Weights of a small mixture-of-experts language model, trained from scratch on English Wikipedia: vocabulary 8993.
Below are experts of layer 9 (counted from 0) of a mixture-of-experts language model. Rows are named router (the router's row for the expert), down (a neuron's output weights, with its number) and show model dimensions 0-191. Each number is 128 + 32 x the weight over its row's rms, rounded and kept within 0 to 255.
Before each expert's rows: "comes before" lists some tokens at least twice as common just after its tokens as in all text. This comes from a sample of Wikipedia text that the model never trained on. Tokens count by the router's weight.

# expert 63
comes before: "0", ",", "9", "2", "1", " October"
router [103 104 119 148  65 170 124 133  85 159 123 167  93  99 178 169  76 129 109  97  77 145 128 147 131 162 155 137 146  97 134 138 163 158 151 167 113  77 207 145 124 126 128 120 141 126 163  92 134 132 122 144 139 141 117 115  90 201 156 138 138 105  97 186  94 144 111 150 157 203 136  96 159 133  88 174 127  68  90 166 131 150  95 147 163 111  84  41 101 151  94 187 114 122  99 131 119 172  90 123 110 134  76 115 112 126 177 140  86 165 129 148 121  95 115 204  78 156 144 111 125 154 142 104 123  90 108  98 140  50  78 119 144 159 129 122 171  88 141 146 139 103 118 184 149 148 150 178 166 125 111 128 116 158 224 122 159 152 176 180 121 124 151 118 104 129 136 146 110  87 155  43 121  85 147  67 137 117 126 138 126 121 184 187 127 112 145 142 139 115 126  73]
down0 [ 96 155 115 182 141 138  65 152 145 132 105 140 147 193  71 109 146  89 172 120 105  98 140 144 148 156 127 122 106 147 112 136 111 182 116 129 129 147 155 204 143 165 166 182 109 105 103 123 154 142 167 156  92  90 140 141 117 145 171 159  87 138 113  96  48 116 114 129 110 112 134 190 126 118 130 112 151 119 129 144  93 121  98 143 151 104 109 170 146 124 108 100 126 169 134  92 183 137  72 121  93 121 111 173 144 135 120 114 122 139 120 125 193 102 125 154 124  79 164 129 110 177 117 134  46 127 131 157 139 120 158 171 121  91 118 102 185 156 134 165 171 231 103 119  73  86 126 139 138 193  79  86 148  95  79 118  89 116  93 179 142  90 111 102 155 122 103 168 112  42 117 141 120  99 115  93 133 133  61  84  97 102 132 109 164 194 172  78  79 132 180 109]
down1 [174 119 135  62 102 145 118 108 117  75 130 110 167 232 137 125 104 105 136 206 186 135 140 147 149 104 140 116 112 125  84 195 162  96 141  86 109 152 144 162  97 137 215 194 123 154 113 145 124 108  78 163  90 125 155 109 124 183  79 121 137 155 139 151 113 158 124 119 176 119  95  93  99 147  95  81 110 137 115 150  88 140 162 120 133 131 153  76 131 130  87 206 147 112 109 132 100 102  97 186 117 106 124 140 157 159 155 166  85 101 120 157 122 163 144 124 135 161 177 138  93  87 117  85 137 120 126 140  74 156  91 147 138 146 167 160 129 180 130  66 122 140 108 102 131 153  85 127 158 135 151 155 140 118 130 136 126 156 165 108 142  76 142 129 152  52 138 137 124 128 107  80  49 160  99  96 105 100 144 128 186  96 149  72 182 122  54 143  62 149 114 114]
down2 [153  74 111 139 178 116 161 100 109 102 105  89 104 107  99  94 127 124   0 110  68 109 131  91 126 104  86  91 112  94 146 185 105 109 101 119 134 154 113 166 135  60 109 148 119 116 145  86  88 139 126 139  92 173  72 136 162 124 136 123 105  53 153 101 147 158 112 117 107  90 139 131 102 103 115 168 108  91 119  96 154 126 132 132 110 190 118 119 134 103 121  95 139 115 152 112  53 155 168 139 150 133 116 151 165 157 117  82 171 134 122 185 184 119 173 122  94  95 152  78 120  81 116 164 112 193 118 138 115 109 135 154  92 149  85 130 147  97 138 113 126 144 166 172 122 124 145 105 115 128  91 114 129  82 192 125 158 165 123 124 160 138 148  93 103  57  97 141 171 124 201  93 118 129 155 115  83 126 148 104 133 169  79 211  82 158 118 152 141 164 121 214]
down3 [108  87 178 137 116 120 170 146 124 144 115 121 126 102 141 130  82  87 140 127 148 111 106 143 135  71  65  95  93 155 146 125 127 179  75 116 147 125 116 151 126 104 153 130 139  66 147 153 114  98 131 100 140 152 160 147 112  88 150 228 140 155 155 139 155 123 108 152  81 105  67 170 163 173 171 125 142 103 139 203 101  88 131  73 109  85 144 157 110 123 109 101  97 108 123 139 171 176 147  69 119 137 139 139 179 200 121 110 135  69 118 112 114 122  91  86 160 182  77 110 130 147  93 187  62 144  93 108 148  91  81  55 142  79 167 138 144 148 201 142 155 107  82 129 109 170  84  72 136 140 149 126  86 140 160 156  88 141  61 132 178 143 127 121 145 169 102 129 129 163  95  96 135 141 165 124 121 100  97 152 167 134 136  68 152 132 155 183 131 139 115  77]
down4 [169  91 172  76  70  62 156  99 117  78 128 104 107 110 143 105  74  96 187 119 127  92 133 126 108 106  69 155  92  76  86 105 100 192 194 102 164 189 185 139 117 121  93 120 127 132 116 125 117 169  87 127 138  79 118 113 117 177 144 148 148 148 118  98 127 105  88 137  81 118 125 179 133 160 119 170 126 141 137 120  98 153 107 119 182 160 187 129  96  89 120 100  82 140  97 120 118 114  66 123 126 115 106  82 136 183 125  94 130  92 123 124  48 104 162 107 120 141 138 171  95  49  94 139 111 175 193  96  98 148 136 156 155 120 104 127 129 131 146 142  89 110 139 103 172 101 129 131 122 146 106  93 182 102  88  81 134 159 134 101 139  62 109 204 150 166 156 154 141 146  95 170  81 111 112 110  78 171 103 155 138  79 120 168 124 109 185 126 155 136 157  99]
down5 [126 110  87 151 148 125 165 106 155 109 169 137 104 139 149 150 135 107  76  66 173 171 171 147  78 106  98  99 136 142  85 125 114 161  76 185 129 116 113 124 163  95  76 107  71 136 116 125 178 137 101 154  91  52 125 172 125 100  91  84 128 130 168 110 167 127  97 111 135 117 161 137 140 140 164 166  99 154 146 186 123 181 103 112 140  54 140 116 123  76  81  97 112  88 139 100 107 122 182 127 152 220 128 120 131 134 191 154 152  93 158 134 119 179 105 109 135 120  92  80 104 156 199 144 114 141 150 165 157 105  82 172 109 128 174 125 110 123  97 120 166 184 139 133 147 121 124  89 146 148 104 120 130 124 175 128 165 152  72  99  88  98 162 127 147 128  51 101 100 133 119 105  44 165 150 127 131  69 110 112 133 144 138 138 118  79  59  76 149 110  85  95]
down6 [ 93 119 121  87 117 166  99 155 126 127  72 157 161 111 173  87 133 100 171 112 173 136 121  60 151 122 112 117 142 190 164 114 124 176 138 178 164  89 119  94 194 104 151 118 151 131 127 120 130 129  91 104 136  66 148 112 127 113 122 180 145 137  92  92 137  52 152 137 124 148  99  99 115 109 100 178 162 122  86 113 103 165 130 101  82 118 127  84  94  89 134 178 154 128 138 145 100 185 171  74  79 182 194 137  74  93 124 132  84  97 116 129 162 170  84 142  73 103 118 190 121 112  64  93  92 167 147 177  82 172 165 142 123  95  99  94  96 148 117 146 126 151  95 164 146  76 121 116 106 174 174 108 117  82 119 127 165  97 171  87  98 136 125 135 100 141 141 169  41  89 153 155 172 156 110 134 146 176  98 104  83 113  95 133 150 171 142 123 127 174 125 119]
down7 [126 157 128 162 213 138  96 115 126 171 162 129 135 160 104  96  95 128 182 126 156 130  61 171 132 129 128 147 102 169 148 109 116 167 203  32 113  85 112 137  88  86 134  61 127 145 122 109  55 161 137 148 150 176  94 156 147 128  59 147 185  64 130  97 144  91 131 124 117 136 178 120 108  97 134 154  58  76  85 165 187 106 143  61 136 131 134 111 163 107 160 139 159 167 133  81 151 167 131 169 115 129 108 122 189 123 113  68  76 104 167  92 122 152 133 144 181 158 181 184 114  83 161 104 176 164 115 136 128 173  51 141 112 137  87 130 103 150 147  95 149 153 118  88 133 152  91 111 128 104  65 131  89 119 141  72 160 104 108  93 136 105 133 128 134 164 125 136 140  76 142 139 148 128 120 155 156 124 133 120 111  72 139 125 109 129 144 151 138 121 129 135]
down8 [135 162 114 129 179 159 162 178 159 167 129  79 131 134 111  78 156 170 159 109 151 135 195 163 144 102  90 122 114 123 173 183 160 110 168 155 157 137  60  66 133  96 122 122 204 162 133 165 156 139 171 144 113 121 139 164 125 155 141 112 112 141 143 153  77 168 129 128 141 111 121  73 142 141 169 140 128 168 147 209  71  96 131 125  72 112 106 155 133 153 132 192 174  95 129 147 112  97 148 140 160  98  95  68 156 161  68 161  73 156 134 140  71 184  91 110 114  91 138 134 142 166 174 108 108 151 110 164 158 138 160 102 111 106  64  79 177 117 126 185 163 124 151 130 109 123  76 153 117 155 117 166 139 111  93 113 214 110  95 138 142 118  93 138 139 108 145 159 128 102 158 175 147 125 155 222 151 142 148  90 124 132 120 122 116 202 135 132 112 165 116 111]
down9 [109  90 148 119 106  91  75 122 124 118 188 132 125 166 137 128 139  89  73 115 195 186  96 107 148 118  92 152  85  84 105 117 159  78  84  76 143 181  82  98 146 112  84  80 140 113 158 113 133 105  94 190 168 123 100 125 110  97 108 131 124 144 184  93 126 159 189  52 121 116 111 167  79 126 118 132 144 133 102 123 155 122 157 106 137  78 124 185 104 104  98 124 140 157 100 160  96 133 128 119  83 129  83 136 171  88  78  79 100 152 124  85 178  75 125 124 141 161 177 178 126 147 138 101 124 117 133 105 100 149 119 155 199 128  96 124  79 104 126 182 121 163  66 149 100 152 143 143  98 213 140 180 188 100 141 113  94 120 160 123 171 156 151 167 150 140 106  74 164 134 146  94 106 147 155 121 119 133 150 114 167 152  79 153  83 174 132 132 163  77 162  80]
down10 [156 121 123 122  82 183 157 149 123 114  95 159  95  92 149  66 162 138  41  93 119 139  86  93 141  88  87 181 126 145 134  88  96 132  96 172 126 114 144  88 132  94 119  87 175  79 129 148 168 152 132 142 106 112 159 127 215 118 112 176 134 105 119  62 123  43  92 116 138 130 175 135  81 157  92  77 126 172 134 111 112 134  90 155 203 109 126  96 114 114 148 116 103  63 174 119 109 148 156 116  77 140 121 118 138 109 169  94 134 163 154 135  54 125 139 189 149 136  96  87 138 105 119  97 109 127 150 189 167 100 104 143 113 186 130 153 148  90 148 133 149 130 113 156 161 174 112 141  96  69 198 120 144 172 130 121 134 114 143 123  91 157 116  77 100  69  80 141  83 103 100 150 125 122 111 118 146 150 121 155 160 203 102 150 136 122 181  95 135 157 171 153]
down11 [141  84  99 121 110 130 123  99 146 135 187 176 126 158 192 108 141 151 140 138 194 154  83 121  90 128 155 112 123 130 121 114 145  93  78 177 103 133 124 112 151 121 116  37 167 125 149 124 129 118 142 148  78 184  83 139 153  53 105  99 153 127 156 209 125 154  96 146 116 138 179 121 165 120 147  83 124  72 168 133 173 136 175 162 148  55 117 159 156 166  86 147 181 110 149 169  95  87 117 135 114 153 123 112 117 201 136 138 127 124  85 158 113  97  86 172 122 155 103  83 121 165 174 108 103 136  81 143 140 144 204 125 158  79 122 166 118 144 158 104 164  67 154 120 139  77  98  87 117 108 145  94 116 151  10  80 112  94 152  82 154 138  79  94 151 134 139  85 104 126 127  92 122 158  94 137 120 111 118 146 142 142 136  94 164 117 141 135 153 104  98 152]
down12 [148 130 143 100 149 113 180  95 126 125 106 163 170  90 135  94 128 139  31 168  88 190 143  84 136 123 120 133 121 161 130 123  71  97 106 154 125  98  93 118 114  87  81 126 109 131  90 181 176 155  90 123 166 122 120 209 121 122 146  92 102 163 108  94  91 123 136 161 124  73 105  92 116  85 112 100 106 104 105 116  82 119 120 123 164 103 103  89 135 150 150 132 109  79 135 142 137  98 139 150  77  86  80 202 118 172  86 121 120 106  98 196 136 157  98  58 123 113  81  49 139 127 118  99 131 144 146 141 142 173 183  97 130 200 134 130 182 116 142 134 175 108 150 114 138 132  66 141 124 137 147 108 153 124 127 199 176 105 147 151 145 162  45 118 119  72 127 127 108 127 133 160 155 178 140 126 195 118 123 127  58 106 169 137 136 121 172  93 105  81 149 119]
down13 [164 145 136 173  69 155 109 159 101 103 150 162 124 115 127 145 201 160 121 164 106 139 139 155 101 142 116  67 111 124 164  81 157 110 149 170  86 160 108 111 110 113 124 143 102 121 111  69  79 130 123 123 130 142 160 133 135 147 146 131 100 128  88 160 149 101 123 141 115 137  89  89 135  98 126 165  76 223 198 157 144  92  18 130 117 167 121  94 107 112  87  79 150  68 111  79 133 136 122 179 129 118 144  93 159  99 143 135  97  99 135 118 131 103  52 191 122 109 120 109  96 173 110 152 127 191 149  88 131 182 159 152  94 180 140  61 130  97  94 153  72 134 122  97 142 123 141  87 153 107 189  98 158 100  92 138 139 139 122 168 116 128 196 131 110  88  99 101 103  88 174 172 118 149 140  58 133 126  90 129 197 155 105 132 149 116 114 127 129 172 105  96]
down14 [164 140 158 118 136 141 157 121 154 187 222 182  82 107  98 140  76 122 115  94 151 118  99 125 124 169 211 121  95 104  62 142  56 153 185 128 131 105 154 148 146 110 119 135 101 150 114 104 112 136 178 205 135 107 120 168 119 108  95 137 148 154 105  74 112 156 115 153 147 158  91 131 121 130 167  69 170  83 163 152  93 169 158 104 117  94 111 174 145 156  71 130 146 119 125  68 114 106 140 113 128  85 116 130 138 163  51  61 132 114 157 109 154 119 149 129 138 102 134 120 163 109 105 128 121 148 102 152 156 193 159 117 142 160 121 202 114 121 140  64  57 108 149  83  93 164 108 146 106 134 181 125  71 154 122 104  87  89 118 141  89 140 140  98 114 193 121  91 191 140 115 195 115  98 148 117 131 142 113 134 152  90 137 158 143  85  86 129 142 133 182 137]
down15 [ 92 197 132 142 186 108  94 126 118 157 134  99 121 107  88  98 143 152 169 169  77 163 151 124 157 106 141 114 120 158 198 105 137 178 146 108 188  92 139  73 113 136 143 175 104  83 156 141 138 119 117 124 124  83 140 140  85  96 110 172 142 103 181 114  41 137 114 104 189  91 188 222 148 134 115 123 117 110 158 137 137 120 119 144 109 119 132 208 108 108 197  88 107 165 110  76 158 113 105 180  91  93 132 128 141  83 126 106 124  55 162 143  87 187 102 153 134  63 133 140 122 144 140 122 148 118 129  76 145  72 139 157 181 117 134 138 141 113 111  68 130 116 153 144 125 115 100  97 145 131 180 139 152 122 129 135  80 110 116 136  70  84 150  83 124 138 132 141 134 157 145 100  64  70  99  89 165 129  98 111  84 159  77 153 174 138 149 129  91 152 155 158]
down16 [ 96 100 129 131 130 123  92 146 147 114 131 170 102 156  82 104 144 176 144  95 109 128 153 146  46 144 178 128 189 145 102 138 141 185  82 106  29  79 201 110 142 152 147 152 110 117 142 114 105 126 124  24 111 200 106 108 125  87 135  82 119  94 150 138 101 177 138  97 124 129 132 164 139 120 139 133  92 100  99 135  99 102 124 152  67 174 129 182 137 147  86 171 184  79  93 124 136  77 186 116 133 142 171 154 131 142 196  98 108 102 117 123 133 105 103 104 153 124 162 142 155 112 105 104 130 154 164 151  83  75  86 157 104  78  69  88 126 156 181 140 112 112 145 128 153  86 146 182 120  76 111 201 128 118  91  80 108 103 101 141  88 141  91 107  98 143 126 120 145  97 144 143 111 126 117  73 101 104 108 123 118 108 135 124 111  84 112 132 145  46 121 158]
down17 [153 160 114  78  95 123  74 185 121 154 124 129  64 138 122 132 107 113 109  88 112 117 160 106 137 113 104 145  97 143 196 120  96 100 142 125 167 112 154  96 151 150 102 111 156 114 118 105 141 144 135 167 111  78  79 171 158  93 117 154 146 117  95 164 133 111  90  76 104 116  97 102 126  98 127 126 116 160 119 124 125 109 147 131  95 123 157 151 145 161 108 153 163 137  82 157 104 136  94 138  73  85 106  81 153 107 176 104  72 189 124 136 164 121 151 112 114  98 104  74  91 108  99 117 102 133 244 153 116 170  74 167  84  98 162  52 105 117 121 105 145  88 112  89 145  76 154 135 126 111  98  84 166 103 186  95 121  84 135 142 114 100 122  84  43 176  95 140 127 125  71 148 173 197 110 171 155 155  69 138  88 145 102 101 130 117 118  99 181 124  57 100]
down18 [183 135 137 129 153  42  73 160  60 101 140 119 142 102 138 111 162  98 146 138 147 116 111 160  70  97 117 102 184 137 106 119 121  94 131 141 168 115 237 141 100 156  88 146 213  89 126 176  50 155  87 117 148  51 139 107 118 119 124 111 116 177 137 109 139 205 173 108 109 120 190 100 167 147 140 136 165 117 117 139 133 107 171 165 125 137 146 115 122 138 150 161  94 116 151 154  87  95 120 138 171 107 143 137 127  85 123 102 126 190 107 129 143 147 202 157 136 109 142 139 107 119 144 143  95 134 118  94 136 111 158 131 132 121 111 115  78 188  98 137 197 115 157 118 112 146 131 110 189 192  64 105 112 120 135 119 142 124 144 139 142  77  91 118  96 147 115  81 145 152  96 167 173 152  49 169  91 109  97  98 128  70 139 103 125 148  92 106 132 177 128 129]
down19 [114 117 115 147 155 137 156 174 137 200 166  52 122 106 142 128 124 119 186 157 122 150 158 128 149  85 101 144 134 126 141 153 134 177 130 152 122 170 124  99 165 114 134 146 109  85 128 161 108 150 136 142  70  62 155 124  73 126 127  91 134 123 125 140 152 116 130 139 133  93  92  34 251  94  82 173 162  55 107 116 178 110 145 114 108  76 132 159 155  49 110 158 130 156 124 123 158 133 105 127 122 125 131 149 131 110 141 153 135 107 121 169 146  79  87 113  79 131  87 116  80 109 140 153  75 111 142 104 134 184 193 130 131 148 185 128 104 118 135 194 122 119  98 139 150 185 151 176 155 122 106 156 193 123 147 123 157 149 170 115 117 149 148  89 162 118 111 124 171 156 131 162 126 116  60 124 176  80 106 109 106 140 163  48 169  97 132 134 147 163 111  84]
down20 [105 170  94 170 162 123 165 141 136 164 112 185 169 172 151 142 150  70 162  97  93 142 101 125 153 171 117 114  90 138 115 183 166 160  74 146  81 139 125 122  82 162 175 189 130  83 153  94 100 134 142  96  91 178 160 130 126 101 119 143 157  88 102 102 154 137 152 148 166 144 127  78 123 156  96  92 144 100 140 182 165 162 170 145 131 119  96 163  88 143 130 118 127  77 170 133  94 130 121 131  47 113 219  87 160 120  71  78 169 126 136 111 170 146 156 136 105 122 151 112 104 148  72 171 105 101 144 134  97 132 123 133 159  76 145 146 117 150  19 101  78 133  98 168 149 171 122  79 102 166 118 131 173 113  75 165 115 183  91 110 125 141 125  54 143 119 123 121 133 189  97 135  95 149 104 155 161 108 144 164 146 176 154 168 127 142 116 138 156 134 123 163]
down21 [140 133 130 117 129  90  63 138  99 165 116 171 151 119  85 137 127 182 109 141 161 142 135  74 122  96  99 165 192 123  81 157 107 194 151 112 113 103 119 140  82 155 107 104 124 129 136 172 111 153 152  96 108 122 117 157 115 114 169 181 156 177 138 178 106  97  92 137 147 177 155 131  92  90 126 128 120 171 147 187  98 140  92 182 190  88 113 128 170 119 112 113  73 148 117 176 120  93 136 131  86 169 112 182 167 113 126 153 130 159  97 146  75 143  92 147 163 149 124 126 163 143  91 120 146 176 107  96 137 155 157 137 103 149 126 124 102 155 188  97 193 134 185 132  95 108 100 150 109 117 117 164 142 129 127 117 182 116 130 128  78  87 178 113 138 144 111 143 135 140 187 156 104 142  79 121  92 117 128  26 152 131  59 151 165 239  97 175 157 191 123 130]
down22 [ 99 117 134 102  90  96  78 123 139 134 112  93 138 186 130 175 120  82 185 123 150  96  80 161 147 127 107  64 129 133 170 118  70 162 160 130 151 125  91 169 148 107 101  95 156 141  70 180 142  80 172  92 170 195 110 105 145 147 120 184  81 124 121 113 129  92  86 155 112 139 128 114 103  91 154  93 102 155 122 162 171  96 109 107 131 169 118 107 146 166 160  44 137 148 165 134 179 174 173  29  98 131 138  99 122 177 110 124 108  85 116  99  91 149 166  88  49 144 108 126 146  91 143 104 150  98 106 125  96 166 134 162 123 112 113 127 149  93 140 137 139 171 175 157  94 106 168 131 139 104 115 110 126  60 136  39 142 112  87 130  67 129 146  95 142 124  87 103 159 124  87 116 129 112 130  98 159 145 154 171 109 109 120 171  94 122 179 169 115 132  97  67]
down23 [113  99 105 143  86  92 122 160 114 116 114  92 146 138 116  90  88 108  86 162 178  98  90  33 159 131 139 111  99 131 204 112 185 124 161 129 167 102 110  94  89 185 113 153  65 115 105 106 174 109 115 108 155 128 100 144 113  98  85 111 170 129 155 153 128 115 142  98  54 152  65 143 136 140  56 111 172  86 122 158 101 149  95 150  79 143 122 123 170  60 121 138 145 144 196  66  99 124 105 119 152 120 123 103 149  79 107  91 117  91 122 127 126 135 144 146 144  89 173 129 112 137 137 131 150 132 108 119  94  69 133 145 138 158 119 136 138 115 113 143  55 154 162 137 153 105 182 116 132 111  98 160 113  86 167  79 149 127 100 129 121  88 141  81 103 171 110 112 192 136 110 147 111 125  87  56 140 177 156 189 116  62  84  83 136  44 141 104 112 114 156 148]
down24 [157  54 140 105 123 133 153 166 109 140 129 105 187 130 121 116 171  93 121 128 198 130  71 166 104 168  76 189 121 154 151 188 184 143 124 151 110 115 135  56 143 128 160 116 116  78 137 183 173 102 157  41 162 164 120 175 181 130 204 103 140 166 123 120 152 140 162 119 126 176 150  83 112  66 158 124 164 139 118 159 105 164 115  94 139 131 199  96 116 147 151 171  81 132 123 107 104 124 115 123 136 103  98 100 163 101  87 127 115 119 199 155 167  88 149 163 100 121 183 165  95 102 118 131 153  78 143 111 123 131 173  97 187  87 154 145 177 149  93 136 112 125 114 146 119  83 195 108 167 132 182 132 160 111 182 127 101 125 161 106 150 205 120 140  92  99 130 168 168  90 128 123 134 127  99 113 167  99 140 130 154 102 145 125 103  82 107 153 141 126 153 131]
down25 [140 167 163 131  71 137 122 152 117 106 140 102 161 137 120 172 153 114 169 113 163  86 139 167 123 147 152 103 159 118 170 140 115  87 101 164 109 105 107 107 114 105 148 151 114 132 157  75 160 177 177 138 120 122  92 106 147 129 155  87 163 112 101  93 138 124 170 139 160 179 131 109 136 106 120  39 100 139 110  88 127 134  77 105 151 134 186 233 151 119  48 131 125 115 136 147 129 131 104 164 103 142  97 127 155  77 100 169 145 157 132 108 154 119 139  80 214 165  93 162 143 167 133 105 117 106  99 155 159 180 127 134 129  92 170  91 128 157 159 182 154 102 183  50 120  76 110  72 129  99 175 163 104 135 128 157 145 219 116 105 143 158  50 142 143 149 155 140 119 142 166 141 171 120  65 135 112  62  99 122 166 151 133  68 150 136 137 129 128  90 159 118]
down26 [109  94 134 156 138 131 121 109  49 160  87 131 170 149 126 131 143 109 121 147 151 139  58 142 107  42 157 163 146 149 180 137 136 160 111  81 126 188 194 122 147 135 112 151 142 153 153 112  73 121 124  80  61 116 123 110 130  99 110 110 127 124 177 140 131 154 152 123 148  87 154 135 161 186  94 133 135 105 141  96 143 136 186  93  92 197 170 152 149 169 152  74 102 108 156 165  89 132 125 148 118 156 145 117 118 153 127 128 100  98 193 177 156  96 153 133 202 134  70 120 175 205 174 156 117 151  82  82 176 142 141 148 117  82 101 121  97 157 134 122 128 104 118  72 108 149  82 127  89 163  50 164 125 105 153  98 133 160 120 138 148 115 158 209 106 130 114 124 200 148 116 147 184 135 136 166 113 113 147 112 165 104 124 114 139 113 111  53 128 122 162 165]
down27 [ 95 163 127  88 159 147 143 141 177 140 134  94 134 150 147 163 117 157 187 148 110  97 141 125  94 105  85  62 119 132 162 157 183 117 116 171 112 143 154  95 172 100 145 154 114 136 110 111 171 108 128 121 164 131 156 121  95 138 142  97 152 112 174 115 124  99 171 136 119 149 136  52 117 149 125 190 134  72 128 113 151 161 133 136  49 128 132 108 110 153 127 130 152 109 115 150 140 124 171 116  42 114  98 116 145  79 161 150 155 107 169  95  70  93 114 131  68 138 115 147  51 143 169  96 158 131 183  77 138 129 134 169 109 123 129 166 212  60 151 121  96 104 127  74 132 104 152 166 117 109  96  88 124  88  88 109 120  83 180  68 134  87 127 141 173 132 111 178  78  91 137 125 136 106 187 187 136 118 158 171 105  78 107 150 160 125 110  62 189 109 132  75]
down28 [100 110 103 129 123 104 138 141 157  82 165 115 132 133  78 152  92  85 174 154 173 171  42  57 122 185 162 116 123 139 147 160 115 161 163 144 110  94 110 133 168  85 132 164 142 100 128 113 147 171 162 103 154 108  76 111 146 162 100 124 176 125  90 149 144 132 129 172  87 125 181 101 166  60 180 126 133 111 114 119  85  89 106 127 123 157 131 102 117 124 151 111 199 139 126  50 112 144 108 139 178 173  88 134 156  83 155 135 163 165 173 117 117 151 143 148  61 152 108 163 130 232 111 132 107  94  60 140 169 156 122 122 139 105 149 104 153  46 172 154 158  91 176 161  98 107 144 122  68 118 151  94 143 143 138 151  95 157  61 151 117 139 131  94 192 121 153  91 119 114 110 151  99 129 118 162  77 134 131 115 133 177 144 105 109 117 173 157  90 127 133  96]
down29 [102 157 127 135 128 154 181 150  99 146  72 122 102 121 113 121 143 198  67 163 120 124 125 115  92  93 194  81 107 154 151 147 131  73 118 116 164 128  82 113  58 111 134 124  87 119  89 103 136 125 112 118 126 147 111 153 132 192 131 149  98 160 159 191  75 105 158  96 115 112  76 112  68 139 162 110  96 139  93 136 151 166 141 158  83 108 126 140 105 197 112 145 143 182  99 141 130 166 124 129  95 109 133 192 162 126 168  88 189 114 150 159 112 107  74  98 115 122  96  88 153 133  81 206 185 161 124 153 151 152 104 137 118  58 200  95  89 180  91 107 162 171 112 132 118 148 113 120 107 113 159 185 151 124 165 117  61 117 135  77 138 110 121 106  56 154 117 117 105 158  92 134 100 138  90  84 146 184 120 154 126 109 139 186  98  82 109 132  96 106 105 127]
down30 [125  74 135 134 142 133  81 114  74 122 130 143 129 181 140 198  88 177 123 175 151 114 133 102 161 119 134  89  64 125 129 112 127 139 187 157 111 145 179 143 161 133 110 165  49 128 119 116 152  26 104 175 157  74 176 161  82 135 147 101 157 139 146 141 128  94 129  77  83 134  95  92 117 161  81 132  97  70 136  79 137  99 100 124 117 137 114 130  85  96 106 139 110 117  86 104 129 142  93 111  82 107 159 112  89 128 150 114  80  94 145 114 138 145 147 142 118 108 101  59 133 133 117 151 181 131 118  81 138 155 119 125 108 150 138 114 109 127 111 169 138 147 106 143 110 159 152 125 154 137 217 139 145 121 185 185 122 103 152 102 132  74  98 128 101 119 168 146  56 124 203  80 104 186 113 121  94 145 176 123  81 139 136  98 150  78 111 131 177  80 195 180]
down31 [119 131 139  85 145 130  81 166 130 113 144 155 167 133 181 136 148 159 193  82 121 123 144 141 187 123 131 102  87 196  66 122 126 190 110 128  87 185 109 156  87 131 138 132 146 142 118 164 165 103 132  95 179 131 144  99 105  93 100 163 139 157 124  94  82  81 115 144 145 116 104 120 104 116 163 129  96 145 196 119 131 106 134 128 127 102  97 139 166 138 177 174 128 109 170 173 122 151  56 140 159 157 198 117 122 195 123 137 130 134 139 129 125 127 115 187 142 113  98 180  87 103 160 137 154 195 131 120  59 154 143 130 177 140 171 101 148 103 124 134 139 170 142 134 200 111 169 132 123 112 195 112 163 112  84 187 140 141 169 190 194 125 128  86 130 141 174 171 107 227 101 131 184  76 124  99 115 121  85 142 134 107 109 141 144 108  83 125  76 117 121 116]
down32 [126 191  93  88 146 121 143  51 103 151 101  72 129 114  91  77 165 168 200 153  89 144 157 121 109 135 102 145 132 116 146 111 147 151 165 152 107  97 152 136  91 160 169 116 111  96  60 183 150 141 195 141 130  90 107 154 119 100 110 146 161 131 107 183  55 127 102 105 160 117 128 145  91 165 136 124 158 137 153  67 154 109 140 164 154 137 145  95 197  42 145 143 154 157 112 117 120  63 124 140 122 105 128 144 113 206 162  96 206 121 165 146 155 146 159  96 154 143 144 130 118 147 142 131 184 125  72 101 105 149 197  60 183 149 114 115 154 110 140 110 154 124 147 137 150 138 119 159 107 143 162  88 186 146 154 181  70 114 167 114 179 172 175 138  83 119 105 166 129 125  85 138 168 123  82 105 120 155 164  83 155 134 116  99 129 103 143 140 117  97 119 134]
down33 [119 129 124 118 103 101 163 121 112 183 105  88  87  77 145 130 148 134 249 149 125 131 133 136 156 105  88 114  90 155 162  85 115 138 169  87 140 116  86 106 113 134 109 130 143 170 150 127 100 109 156 155  72  28 164  92 146  83 216 136 123 112 131 107 144 165  59 150 147 151 110 143 102 127 104 142 123 181 124 129 143 105 123 113  98 115 108  79 152 159 130 161 126 136 152 130 143  63 128 142  74  94 125 162  98 148  99 117 163 152 135 173 137 126 172 143 171 161  99 142  98 154  88 131 133 172 128 155 168 174  40 136 115 123 132 135  68 131 170  64 146 138 114 120 158 183  72 141 144 109 135 142 126 139 143 180 132 115 107  60  74  88 135 125 165 115  66 138 169 130 135 116 119 176 164 104  98 136 153 115  59 102  79 128  98  74 160 102  83 147 157 130]
down34 [125 138 158 157 117 161  94 114 171 114 131  66  51 150  93 142  87 115  75 113 117  59 135 170 138 101 113 123  72 112  98  99 174 156 179 149 167 108 148 176 140  88 148 159  65 139  76 123 142 168 114 144 139 122 127 106 127 123 123 117  87  79 148 136 106 159 138 199 127 185 108 131 139 117 174 155 122 160 194 109  74 164  90 103 113 147 105 115 125 124 145 141 133 111  93 178 128 158  63 165 134 119 161  75  86 118 154 114 119 173 179 167 144 156  97  96 133 121 154 110 107 115  88 155 144 161 134 143 127 101 139 159  76 117 101 136  96 131 106 109  73 117 174  62 168 178 143 111 158 100 110 112 117 164  67 143 100 156 124  93 207 106  60 107 127 173 146 157  81  91  94 195  94 126 161 122 127  67  96 130 171 166  96 172 145 160 140  86 108 110 139 123]
down35 [136  50 119 121 159 116  89 151 157 145 110  93 126 121  88 130  97 115 146 118  81 128 151 143 134 161 165 144 157 147 101  76 162 144 158 162 156 133  98  84 146 167 127 130  90 151 124 148 163 126 172 180  77 154 127 159 137 120 137 143 145 118 188 157 140 144  92 164  59 130 118 144  57 167 145 154 123 152 148 138  67 155  98 108 107 164 125  98 132 170 110  84 206 162 136 110 122 174 124 178 161  42 160  87  98 136  32 101 167 141 125 113 111 137 150 146 141 121 177 140 213 175 119 132 110 135 103 126 152 140  76 100 111 156 135 150 126 194  81  91  96 105 142 197 126 114  97 116  60 103 136 123  96 102  52  93 166 113 126 156 111  80 100  85 110 109  94  47  84 149 146 157 167 114 114 167 122 152 100 129 135 142 148 136 105 149 131 154 105 151 126 105]